{
  "n_layer": 12,
  "d_model": 320,
  "n_experts": 12,
  "experts_per_token": 2,
  "d_expert": 192,
  "d_shared_expert": 0,
  "activation": "glu",
  "moe_layers": [1, 2, 3, 4, 5, 6, 7, 8, 9, 10, 11],
  "router_score": "softmax",
  "normalize_top_k": true,
  "routed_scale": 1.5,
  "balance_loss": 0.0194,
  "balance_bias": false,
  "init_std_router": 0.0277,
  "lr_router": 0.00164,
  "vocab_size": 8192,
  "norm": "rmsnorm",
  "norm_eps": 1e-06,
  "tie_embeddings": false,
  "optimizer": "adamw",
  "lr": 0.00167,
  "beta1": 0.95,
  "beta2": 0.99,
  "grad_clip": 1.0,
  "batch_tokens": 65536,
  "seq_len": 256,
  "train_tokens": 990100000,
  "steps": 15108,
  "dataset": "wikipedia_en"
}
Below are experts of layer 8 (counted from 0) of a mixture-of-experts language model. Rows are named gate (a neuron's input weights, with its number), up (a neuron's input weights, with its number), down (a neuron's output weights, with its number) and show model dimensions 192-255. Each number is 500 + 50 x the weight over its row's rms, rounded and kept within 0 to 999. Numbers have three digits each.
Before each expert's rows: a language model's description of what the expert responds to; "gets" lists some tokens that make up at least twice as much of what it gets as of all text. This comes from a sample of Wikipedia text that the model never trained on. Tokens count by the router's weight.

# expert 9
Pipe separators in numeric and sports tables, sentence-initial "The", and nouns like title, song, office.
gets: " |", " The", "The", " that", " which", " has"
gate0:463464491574596448423455518443492480496571566431513481506506485506522536468656524509404419537410602415508483479574485576556519530517507502479452441581531455455526450398567546506592527457544529
up0:536516501518552434498420535411488494508489530481523506409490504467389539439526561529457466490494532459536496468517546512589557489454543490539557492533517492411519418514515618440486471497565513
down0:531421576526546412433520513505495563439534469478513510513481502480421480511524462515504468566593467375392500465501511469476463585509483540388510549457424498398563506498408467428495481459567481
gate1:535574479560484497525493437439406453450513595489521519495530493535519523510567590460568429447601514539386447565541436465502462439584499491507460460495582422574569493523588491544512521471433535
up1:588432685497423542553467537491492572623564593539526466459568503539537458523425502509455434436528443428565465490451500448560509526412477551531451556515561509497530434505504531483523504578487450
down1:608455513395564463425513456501438616560539536532554493509471487412494549543554432521454515497495506445611576486391493455462452586559543461522530502537501538488470468440497518468505484463644516

# expert 7
Commas, "and/or", "the", colons in running times like "33:00", years starting 18-/19- in lists and score lines.
gets: ",", " the", " and", "\n", ":", " or"
gate0:475442488470531480530514505511544519523512570469501470553599509466607489518526569540478472529468493414507568498558503554450521544552490517503342391560547537421462429406543522470522615415593568
up0:478426387423560461540455459404462454562536518495450486407531432563426526529469587582569384446473478497487471525438446508535513467458527503531477551478449510617429471536506569448520551527488503
down0:576564623471510509446522472581453542429556497509478472534492476449474571484483503480523444533561488569474485417586509370461466500448427529487528499553404445434504507523463444501448504500636541
gate1:471483521541449453505594526485492505384567518472499508554517495447540473482582532540551518549558539507456547558536534536582448506616526521454444450512572470492551465499595630515492498457491517
up1:541454562571496490552472511474577468590567590436507456395490482556501393537404517475524523395453500465561484511471461456524510515469510537557500514550523470451408458548488463411578446560533508
down1:524445489445432537453551489535579520568539567576547519581553518459447569541567454510426496492505505518499498483521561480492524599555621451602572476510463499495601521540503533572343445422622511

# expert 10
Word-initial prefix pieces (un-, en-, re-, de-) as in "unrepresented", "envisaged", plus pipes at row starts and "also".
gets: " the", ")", " be", " also", " were", " was"
gate0:495490372574486510414521509479483528579505509473411496591506477467601516393539538535427473535485482541528500522575539593517495533631542451537424472442525541425456476372569570497559534434554512
up0:496455513418556468569452504444498501564485582519464523373380458584432527570481526481538467406508624492493471481373465516558501483484539505441495476584552537574516548532497524399528466534519472
down0:481504521476544468365535460509433510538493518551580482407490515503461641502452477462565524601495475443365471412555473422505445482464430514459476505436572487503516458534532428407568486474502495
gate1:541563465556489496442526476419472519396559501519545544462522508475442551508525560419588541478509535656405501514566531485576442432533448541483504538544529529522538510468549520468486537571419574
up1:541414524447432512539542519497536546536508568508465479525480473593479428580450486479475464470496419410504469439506485488445529564520496521547487513545571484495500461506548505491551497455553561
down1:539436461477556378453478425463432584467470521529590554546526523496544604541567432494432579507499475521511526510434454431436495493604612436506521539517499535547444530449434527515496436488613500

# expert 2
Opening parentheses before unit conversions, "=" in abbreviation keys, and inner word pieces in taxonomic or technical terms, e.g. "Mon-oc-ots".
gets: " (", "=", " =", "ti", "\n\n", " New"
gate0:471384422448580487444495516515504524538542451490551445552552503484557617463565482496391526544496536498495516493530513571460555493598498435505430493535473530404515485393580548463533551476525455
up0:414537461465528489520443584469526498510491469517417520572505440470388532496485526486496502474414503457493475458401466513569512491509518527465559532446421520545485492501478571435549498514509484
down0:409441509491508451461493426559526518505535397469529474512492535503514495533490555487591504555543519511344423491522490495506447521559518407455525552399493475517499501462397472443562508472541529
gate1:521531434505498509488563453359475446443536561491427571543412496546500650509590565472520477577578454519458460542495445458517483489586479569457434477463588461516533548527567530498525545495481527
up1:527446530544430492496474584488540457563524604525479519505461511557428504530378558476498543426481490445507376512413564572564524503473586477508600490543562502516421444521539459448516538531506536
down1:541505400425524507537432523536525500429539450453601465545533500502526534545488510418485538467506585420453541548408462447493464537613581483516475472517451467489564542482451458505506496460529465

# expert 0
Line breaks, hyphens, en dashes and numbers in tables and infobox lists, e.g. "six-time", "0–1" scores, row-ending breaks.
gets: "\n", " \"", "-", "–", " (", "H"
gate0:486437516578501524483405467499515505514585538436470383517473420486567470376553478532449500479435520464538497420566570597496568625549534538555410433543546559381567477485552528486549567434580496
up0:490484430473507441525504513454413399465516499473464477460439415435401550515488516567512495447426498462567505517505445493551526495457551496501457509514457472528538508504516557473516512533529540
down0:512498615462515547455537513558400498471513569509529474496453504464470620493480496457645570553508453403451467507552633455484480451551513447404492478422487484448465513566432478454512520489522462
gate1:489533435540581442437539506446413440411519543553518545497461489456479545536559581520549487447587538498416474539623493503533516457555534519506499534464540467520493514512561541527582550467420572
up1:523386566461468517558504577462558592542527522515541444529580475505484521496419418505499454543481464535560437482472448406596461527454493514497554488548551536478468407447521520458499433564592488
down1:581428522452554545432499437503582528486506535523406444503524475500400542487616445569484479502529519462419452462460527508458493496552546470529491478503548445496495513488454515496574519500611482

# expert 11
"a", "was", small numerals and name starts after verbs or pipes, e.g. "earned her a nomination", "awarded the album 3 stars".
gets: " a", " was", " 1", " 0", " 3", " is"
gate0:520419522503507528493479497506490529545560520481500498507494486470546549465560497527439498471433510419565456539569551544499520502565515557474433495500510525384426394388547527414554494441587490
up0:482540376398534480472469508484526505501514540431408439466413450490468588602468473473481505470478563500488515537443494452509563482423527495511469492566460464531461488454478517480476542487480447
down0:491424610441490483420524481517443512408550476538510438549518535445423579519525441441507520445593460507437456468513562528597469491462415512500544518428536520404600542493411464468464512581538449
gate1:529534488559486474485514466408416502396552494472549543516539467514562558467610567529514526480609497560434516539535516519522428491570472572525466540441594489485475490536592533496566579585530509
up1:604413520482400548509473545485544452538585645518469567495436463511498388544452518489458489499499491490489388530519491485527545503497527465560521598539614564490438432502496544424548580515579505
down1:590517499414550513402503411532491585535510452445639542488516529391578527483551433519547544537430536493406454574411531451451533468621575505505519486499491455423479507499493543548453529459589519

# expert 3
Surname suffixes like -ev, -ov, "=" in headings, and "the/his/its/a" in species and genus articles; also non-Latin scripts.
gets: "=", " the", " for", " his", " its", " their"
gate0:511496414554547441496488548482462487513596535422465482573499477467538488459517493500434482523393525484459515496478538519493503542517552516492485479615451499456462514410544572461603560465595542
up0:435456474382562504463506509467531486445501455560437536379446456475450581599444500468563479363539545450500481550448484469484454388471582560503526502467433495492515479506476567450495455489512509
down0:478428471449451508404452455597385563471460523539461512535566432409514608480502413512475567525565451485426475451533527503444331517484493584403481574459458509600517504492438459487536537501559471
gate1:516552456573577565521516439407442486457525534532504507414522534539495511478576566423583537551589561535448486518517539510534546524533519508422439580454564518525471440487588562505559463516475542
up1:573471513522556502523483660529560469550567545576563505478481534558530371527402574454450505513493457503540391509465440553578524519499529444510495545530546546466477431432522508474489479507483496
down1:571462551472534476379484532508501545590498427447614508514541477464486512527512422530506481543472458549542523503487546500511525536508563459552511530494495498523424607559391500511469521429625589

# expert 8
Plural endings on people nouns (philosoph-ers, guitar-ists, scholars), table pipes, commas, and nouns like President, members, children.
gets: "s", " |", ",", " (", " to", ":"
gate0:514496445504443444503462499518521468539617512420461395520526491458513479410584544578549449551476470500498452435550519571495483451537501507521440366535554493486508369345595547448542551399542488
up0:479483448576510516457404439437524399498469500495464470441445457486441504534438433487570463452476508448531483508463511485602557525472497617445564563456477542532454523452497515450524478556544518
down0:420454534425524503499521535578366432409529572435472558517540544462508601539561418501583465528530431448421385579483563531533486535508492474368476561440501545474483595491393420431456487481557483
gate1:459548478598510501525557506393438424492522584525573551499536444544465530452591582449537496533536513575425438469516485439514464500611504551482491505451548447589592514486594513544577498550433507
up1:565367501549451506554504679541635487589499519455478495508483522539532436532432459490521461489537463481536414401466416458608426469395519512536540480516606527533442455531519519426594464539501463
down1:520538487451590530485540436474501498551538419550540581563450433429429550481487438525378516526506506500538537532387528484393544552506546505547542509491406461453509541491471604547467525513573470

# expert 6
Prepositions after a noun or verb (in, of, with, between, from, against) and verbs like "played", "held" in prose.
gets: " in", " of", " to", " with", "-", " from"
gate0:463420485534533496497465530415471428521481463471535509526455501442514467432560532592491487525413482398551507449629580517474512494511507480488455469526542475421460439429556506492557509452515528
up0:487447472556529463522472469465539532457552559476457429438529468552471549565489552483506500476556511495538458509439559454563540568532503534517528479436431545562441546512534453459492475490546544
down0:478507549491489510401515445589440548536559506466530525535446549473554621473528444389493559589587373460385548508516532492511455533487440538532525490489566575544492549543473441465574550517533480
gate1:520609507522473439564651515450520367446520489483524438511457530481490474514515606460573499497549509538360464515568517481501504560581472481524497519535497482465537545534604585525500503566424505
up1:566474495525472572546446622451545581595536644501518562446584448534523491574404516449437539404573451458564408459463489429535530538501495557562558568530535554484509419470515483446555443540520473
down1:553513534464480421572537470459444517532601478526486509549497441438484571574450471605417475505502533521442493543365548476397498510526622516500489539443472564486491622518519527478471517499565418